Weights of a small mixture-of-experts language model, trained from scratch on English Wikipedia: vocabulary 8192, a variant of Muon for the experts.
Below are experts of layer 10 (counted from 0) of a mixture-of-experts language model. Rows are named router (the router's row for the expert), gate (a neuron's input weights, with its number), up (a neuron's input weights, with its number), down (a neuron's output weights, with its number) and show model dimensions 64-127. Each number is 500 + 40 x the weight over its row's rms, rounded and kept within 0 to 999. Numbers have three digits each.
Before each expert's rows: "gets" lists some tokens that make up at least twice as much of what it gets as of all text; "comes before" lists some tokens at least twice as common just after its tokens as in all text. This comes from a sample of Wikipedia text that the model never trained on. Tokens count by the router's weight.

# expert 0
gets: " and", " |", "\n", ";", "|", ")"
comes before: "-", "\n", "  ", "–", " -", " 1"
router:478411406506470443463523462467486488468458487486431508503505512431516446486464529498527431522452481517502482504520554505442452483511458480522488505451501564482572445485521506406424519485516540
gate0:471474530522537482507493485544495517458513428577436506591522469479523457390470538406495536497503550456498454472521503488481525453457497467512504456466585486516518501510538552507473473497489468
up0:501448537531432561491447481534502457481446483481502479573516490503479518489467490524476493483574558453475551507523450498496489427497497491500461484525470504536479452498499502497538457478446555
down0:528511467463525478466452580536512479493492548483500537462554559515516541517429526567436533500542479478556512559431483476474450494512499560463548449492499532486510440471493436424527442546556528
gate1:460500451472442601496525454480535491512455489537449516410520537535530507542522555491516524485495570519487542458515592514438495453441453542534510553478472456524551443506596435479500505444581484
up1:557481432538492473498510449519451526458484547571555449510535541505502475503561497489534461541468495435476446534534522480493471508452479474538481557458535446484488450541503482503461604508554486
down1:487442510445454471528509511530505540415482420583531508506495565534527484535524484434483540516532453527582513466422546487458496494508424549443543504492450496509526424522531463477501478546401424
gate2:582470538488538549494498488535588543546563499446520546539572557472451567477450467428466403532484449490504517458520482437486513534529525504550555487423511589461476446529452480448509485493523560
up2:598494471482487498451470477464430506509491434534534567488561449547513497496584513492505518504495490473537565436515481500462498491455478466480441488500557500566513527412559482496455506487569464
down2:505482528489496498548471503546505460577484476517456408481452568523489508522466497498476513537448489548567501422475534424549465571491442489521508589518494529466496473534482535513536530512466519
gate3:498549574483525517495471501506480415451511444489464628504455469470559466502477443522512516384475564523572460489545556561550529479453495517516539612467510499554519462545533516527467583506493503
up3:544550468525443512502431470489482455491478511488472471510515500459482429547512509547481506525467526504500492535600470479527540524484506513468483525563529470538490487441466523420434503558471466
down3:518608507488496476510501473524516530430538555508533506480606584452559516495489461465519523499514494532513467564563481471485537459496455555447530467504588451470505490509592499481526528494484503

# expert 3
gets: " of", " to", ":", "ing", "ed", " for"
comes before: "s", " the", " of", " in", " for", "ing"
router:523512447528424399514469491487493490514545469565489514527555450534505479470511549452529477551430487486455466512546512512551471495499517508568575474486456553495498507546460562455507493480487493
gate0:507541519515461410582484488452514477537480476469436493531534515555451430494511568532485495543471501443504485543402487497531507463552505490450540494474474498518483475456512533527548518575444556
up0:555508454485530559544511480516537467488506486491500429449470441494557486551458541546515475440581496516541505480496565482493468509450518523456454516523504519439501542480509471502494547485538436
down0:501513514533519637499492562554451509505510442494504504500524519494492504464538562519477547606553474482453491536522393532498520505527472580473549547470541399530530474469481457517396435467436497
gate1:473479476477453457532500433491583513515534390550520465532546391540537523544560513475431532446481487468519530571458541536495473533445494564523514548431540477473474477557532514500514518448475506
up1:517519420509566469534530562497525554537515450505501491492523560508435483457500477552585493491432553454534490486519493443490432454526547491467543507650411491500502481531536545492453548488502486
down1:522421510507515537490527485498514561516478476542522480505500545453550445435514472544497459599529504490574570470519534559444506504493532435469540511523502532519516508519570537510448509553557523
gate2:568502440488502482567513532504506532516572561507461472504457555543496532444407449485521489487531521582528489526507481510546479499462458471626489528538549532540471436525546531524455465536448486
up2:526432502461455577503508503507481562503488510531490562508546510510462465491473540464482563505565496522497420515523510518475478494561443538452494464497513484467519492510555457496460458520494439
down2:541527436487476500492468494525498569478559511511427537548425537518483562468401498464497490439408489555458455517486535520470441535521394468549531524540498558470541525541430421508459477448498586
gate3:446479427474494533540558520485500428538573506501490471465528503479539480540493452554482536584453463529466502482516481501505468485485523449567489483481527484475515451476469515467535485498500475
up3:554486472397540530480473531538513486460489536494521372509505491512480575448487464462486562477461472535540490450503439566482461536534438471531468490470462586445476438536539521497527524516459545
down3:541439516501518564540559523552478527460510512522505449460492518449440449503510487513512474525517482479462522507567455559443413527464546412473498467460516480485425455505502498542510581486563515

# expert 10
gets: "s", "er", "e", "on", "n", "t"
comes before: ",", " of", ".", " and", "'", " ("
router:522438467484489462470541453497546467428491492577492516488561488553512454508498555542501442513437477529446556581507512452543510536565478413488545530529467563502507573473457501490434482465498509
gate0:537525457470495527483493537468536391387449530500483520515524430517520433522429459527501452555572494485496488526504461516466545530531554562429469558551474544501492494495487545498538537472429509
up0:502444466518466453479484480533505474521572483495507483505499462608553527478571441550468560464486496477544468514495487540576465532478490458568452523471632545515508528425545492545449558614496452
down0:478491473555446512508474518429497473491445523442531503534515502568521474534536482514519521494466514463475583535482476524459468462507512500488452456460536504590520472520534447455487506523512502
gate1:454405523430502482485470436534527526532546519511518518412490528457508460512541547477523535506493583497484479551474508465484407482472540475353419502545513513552466498503525586561419484476451513
up1:439494437568504525490502507525449485480493447469519473477508478497412522449548475485529452473528502585431471568477532447488536519440535435527530495447504572456428516476536488540412500489456524
down1:562452476542518460511506479418545509520471542496535563540528488528541496499486580376542520492525456442513481505461556493562462527570500501477504513522454509485529399496584523472486488512560475
gate2:448521516539543533516479562515454544494509494578437518460521515480476522526441499533495467433495558529521501540484463445480474440481632518487491536456471543525481571497500590493523415520482461
up2:513495581559458558507427494485554491540527498541506546390499539526512449486425577558420480482504548532507481589507464429517459487486503540504547464465541518487542501491509471468515489588494444
down2:543444473594424545517487536511506545523495530538447457544462513490480446401486449480545534558494522488577540492476467539550507531505578507478530518545495535481481417441564484453486459469518460
gate3:526510505478463436497536470535488519539485519539513529467571427510549555559444438453485490516496443512485482523503540508479452483468495450515471495476457419521533546496471562490414537545519491
up3:528465518487489496476445476403516531460487463507480460526554467535504477601608502474533507492402485506469536536495412519536551517490600485496546512574574526477540501544491584530521476472477386
down3:501517550549545562452521511515504509513454576549553461523420526471457472447495478516556523502477520521514501450476587482536514525454472533587512572517431472490444485524485518489514527507516508

# expert 9
gets: ".", "=", " |", " =", "\"", " \""
comes before: "\n\n", "\n", "=", " The", " He", " In"
router:567521488487499445456483485579533457521430487496490537502472486474518541500530533457554476494440491508480500487509543548557515559590492513546507511501446560546564493381478516534489510449563522
gate0:551478477421515452441532472518507536500434488479493459474540494551527483482517463443446504556511487433495461520475492511553488495506545529445498474488466461515521586472487538456490468421505529
up0:427514579554488499539456527458487431543515493542485556556545594483496456507491468489537550414490486485543509395507535505531593559486479484485510502496481531472531558536427483508521523488550454
down0:505455498467578512538483505544508533512507544552480503496545542505457549527535558555554506532515503588541560506511465505564492507519468449561500521496454536531487483434478515587530594538519456
gate1:501507508483483509501586487577460523566453480481438557510488523463504520529452561539555516532459515520532481546509461472450478515512538427543468505463511539543526500512518397510519471445494585
up1:520468537513407508422518487429587484510450498457484403491544522532490567510461533484490521539503530498518505514524507445481408509390508566498498453466488490503486501518512582511492484504499512
down1:512458574487575485481491571549580559499470553455566530397595501433472492502501528547577518478524560523498487522513471499522490502465528438543474547503468506480508489582505490549472473502412584
gate2:505485529433515452465462477568487511476496509457427465565478535420505531520456402555484486533514535475431576490513509471488447480600450437520513577496445498453508513512581516489469474505458485
up2:484528466507505496533455507451498489519495430510472485514487477517473420452536501529556409528538509588524531435476520532541496556485496511463491525569484426453473486530522513537456495560401423
down2:500517520468546564482507467512443449464570511509514421537492459495458459532446479426569466547594484508468549479513479491494492532522561540520526550582528500547502443427521480488466534395464493
gate3:528553456584572464467516512532483459528492492475528443485563476494525496516504473480539559506542525561477488448487508490504520527566488513518497495491483584506516464484516503402400547521497496
up3:524452476540508529475511522497528464534474434439532490499553546529483520537558532500499491530513514515501438503422525551536487485482537509463584511441455512556455576474513481405478530587509456
down3:451514480515491502498449564498613564510552518510512474482542528511507504463502457536459453460492499565549516404461494532569479513476519476475515466524476536509556476484511493546482466502504472

# expert 1
gets: " in", "\n", "  ", "-", " 1", " of"
comes before: "|", " |", "–", ";", "=", "}"
router:495488510537524424468434521530528532457503453502482515518569491516523538548493535515518487519507489551465469538502503535543473429503474539517488521488462551517530451417443551512504479437509546
gate0:515451509485528501519455523487540470487550523534531495459511497516470539523413413480539510513587461431541482526514520545523528462580502465423507566473544432503476551506450618540498435456549540
up0:528477427485593448453486555510420537501575505518391467516488475530490500443539513454554458554525470462553534443509469516550569538463558491468451511487521434474533426482516464428443491554499522
down0:458483403507533462457528439470540474491460474566428519506491535591471480490473506490430549542431538516464444466413632503487489499452435525480476613509441498476536501477568494485521497556498473
gate1:545455504520533572558481506480497517504479513516462514473463554494485520532495559529496485489492484472501519515501567446508493486467523456511497455593558562459495478478476440481476495517486401
up1:575458437562430415487490492515403421532504523457462499482477528485543478560507483485462561428480511510462473514473465552478534532537561436535492497537465457480533555542540501441445477531561567
down1:460538511546539488474435502448502475553535467482437526592595542464485520475438523558497511460472530549566606513552478513520546433449509477468568517483534473520523564485518484377521569474569561
gate2:482476438515529459496392471479536584512511456543485485471481527470467484600573503522474485523491491476597501538555486489532495469534478513520445504542507437520455431403602505544495557500533556
up2:523455515459495535488452487449498515473519426475539570463509495498475452492483497434486540560473508449552541470520549503505567541509565514519542519568489474442595469489465570475474524517506512
down2:513402514451489469404489539552518588481483471431540481558514531493452489522452489488527497523477529533497492433491546509544575496553546494529510448453516534451602510482488436507441565515530501
gate3:418458573473432505499433435520578521480485579455515522519598535481495477596546536463516546509480543492522475521427462508523549487484530504497540507539447460580475479498563478451528472524394526
up3:545478531541538474511455458556486450490525478531462496578498530394460553517469495543522517524510462556465475573481470487497492476545564435483543445483523499490601515471563518481557518531485505
down3:578517508531521579488532497524463517558468476616447529491465544515472456513449563468489461572502526568529569522463434486519410489425529508491452474528541446403474571516474440478457524435456508

# expert 12
gets: " |", "|", "–", "-", "%", "0"
comes before: " |", "%", " 0", "0", "  ", "1"
router:511498429480488441462497565545525465497478490486471480494441525530528464504494506431453413499426473518446474537499519529553503463513447572497557460506445503463514528480437538488424502489481486
gate0:510553474527511491533446484562473532509448504465498481467467542574536524457494521545471521489416482460513455467527429544535460587556558444467555536415415505516479476568462519521497478460479465
up0:441512497489571472508551497507507470523544521485444540544461414471466535510521524508526536540442522511553459490509477498522457525532465550530516558493477418507532569487557510421468436552485538
down0:498449527522529492554474456480613431500556521468537488584447396512498503475507499535518503533443582451522504494519500483507453452553544461473515505456514508518534455454480497524547468555494530
gate1:533557422567450497500508546541503532556457482464522569476494540430460510477530511526513510493531519551602446514467602552507470467550524513421565459481461498428458509496480510489514493466563539
up1:518564490436467519481474578523430521484520484495475493546495436559532564422446511486456535534474458468446576525571484465468466556518509488574504477492504476478534427459507415587519462505490556
down1:505519506484477483504513609525466497422478450475515494457507459480438522522550440494536434537510474443535583539458526522513453481478439497498457499476486501433580516460546502453549472478568495
gate2:481450564498518473483520556458523509483515539572524422521464545454495500503460523537420508569546513494516430544511528571432467482477531565465475466531479504516493494536462477424535495491553458
up2:552512472494556602541447495491482503540470433486472478434483546475510527512493492497532431523451504467515474467541516485541435518458489531490501454520500447486547507504566557551517492518467471
down2:451520462464495505491495431492533487498436448506393567557575525565467441497474467482505449579501515513584523529565496457614483458491521527476488494429509466450458494472479503476496520515486568
gate3:534518435490449545537540475487510513515407501469506475547474591545465545525455554432525436432543532458464442442496471542558596481469516554544472518501497394475401527464478559483478465475467469
up3:511483469463474529465565519516490539520510441490502523516488560478468507490439521468524506485488522463541483483488425511489469534532529495490535580499528477529480536489492512463475527479514448
down3:483534546548474438466550575441480565501531503546508465510531511541513477489546504463601576507499586468442532449431559512554526473566521459504505488477497489489479493543513475486487437516505511

# expert 4
gets: ",", "\n\n", " and", " with", " by", " for"
comes before: " the", " a", " his", " he", " and", " to"
router:552485491485485436466459489506577511441457483537431525495425527538477534489517531494528445505436470456450530468580526515552463517509454538525515531453463494469515503457447512491503456456504450
gate0:505489494525563522468496484525541484508539479473547416543459501563453518523524485425540505484444529529435505520527524456506494476479471497550509579488498446496487509526484532533587515407517514
up0:397559516493502508431482534492537483446494441551482514494473533473507511440482448473546466535540558547499445485505502534603506495499519533493552511509523549451514486535505514515497506533496474
down0:490477474472563546548439466498540518549464526383535520515540480508513455503526505522485518505499485477507481462543472551515542508505503455560573508498532442518455520535507462461504464505407578
gate1:429531531549517488499549515516500528539512491512531561560464600501510434452530452423503442499495513392561546478527578546549512520487543469492502470558534430529612555545521507452539505486570499
up1:492508550484497537526442519477553459544498528482507482491514422571556477434401505487491576453495529504526483528516362506507450490518433538475472546437443489540541464468559492515450462478531465
down1:473515487467511455451496490455476510493488478563514531548534640498475497489510541448440445542493413493501400498443601498462537487485555525498580452476551546466485587488413524471522539496508524
gate2:450520551511505486516508478479530522500509536588540558470516529485532535497585437478537485508471446520480479510535500549401483548513501523566544534555500422485511562502510429470504515521502509
up2:585470543451524444538516490497465571551452520446528471565515489464571486479512483527475434539423495412521538468481524462505487507471487501487496501570512494505473584524512535569433495484495478
down2:461474515539503493465610465429532495539455549510535503533407534496511478439503505482517520496489482537515530514467546538503463527495554467509463519500521513488552492485558473474465526467521512
gate3:458520528493514514494498483510494539526499514390510444576475463490528479595519476506482470461523427572500540478510457505516533533468492472468542558506557507528486549484549514451570429525448461
up3:503493444500523524535472559501544560491466515421530562493487529536458506493446462522454509478395480490496565499564480534492531549470476488480509520490516525488534532491476508494508450437509447
down3:446469490431497529429525440528528520460541554541506439491459451534531473392507455531523478504483445462557442517480445465442440505477553504471471516546521542478455474481520502494474510557463530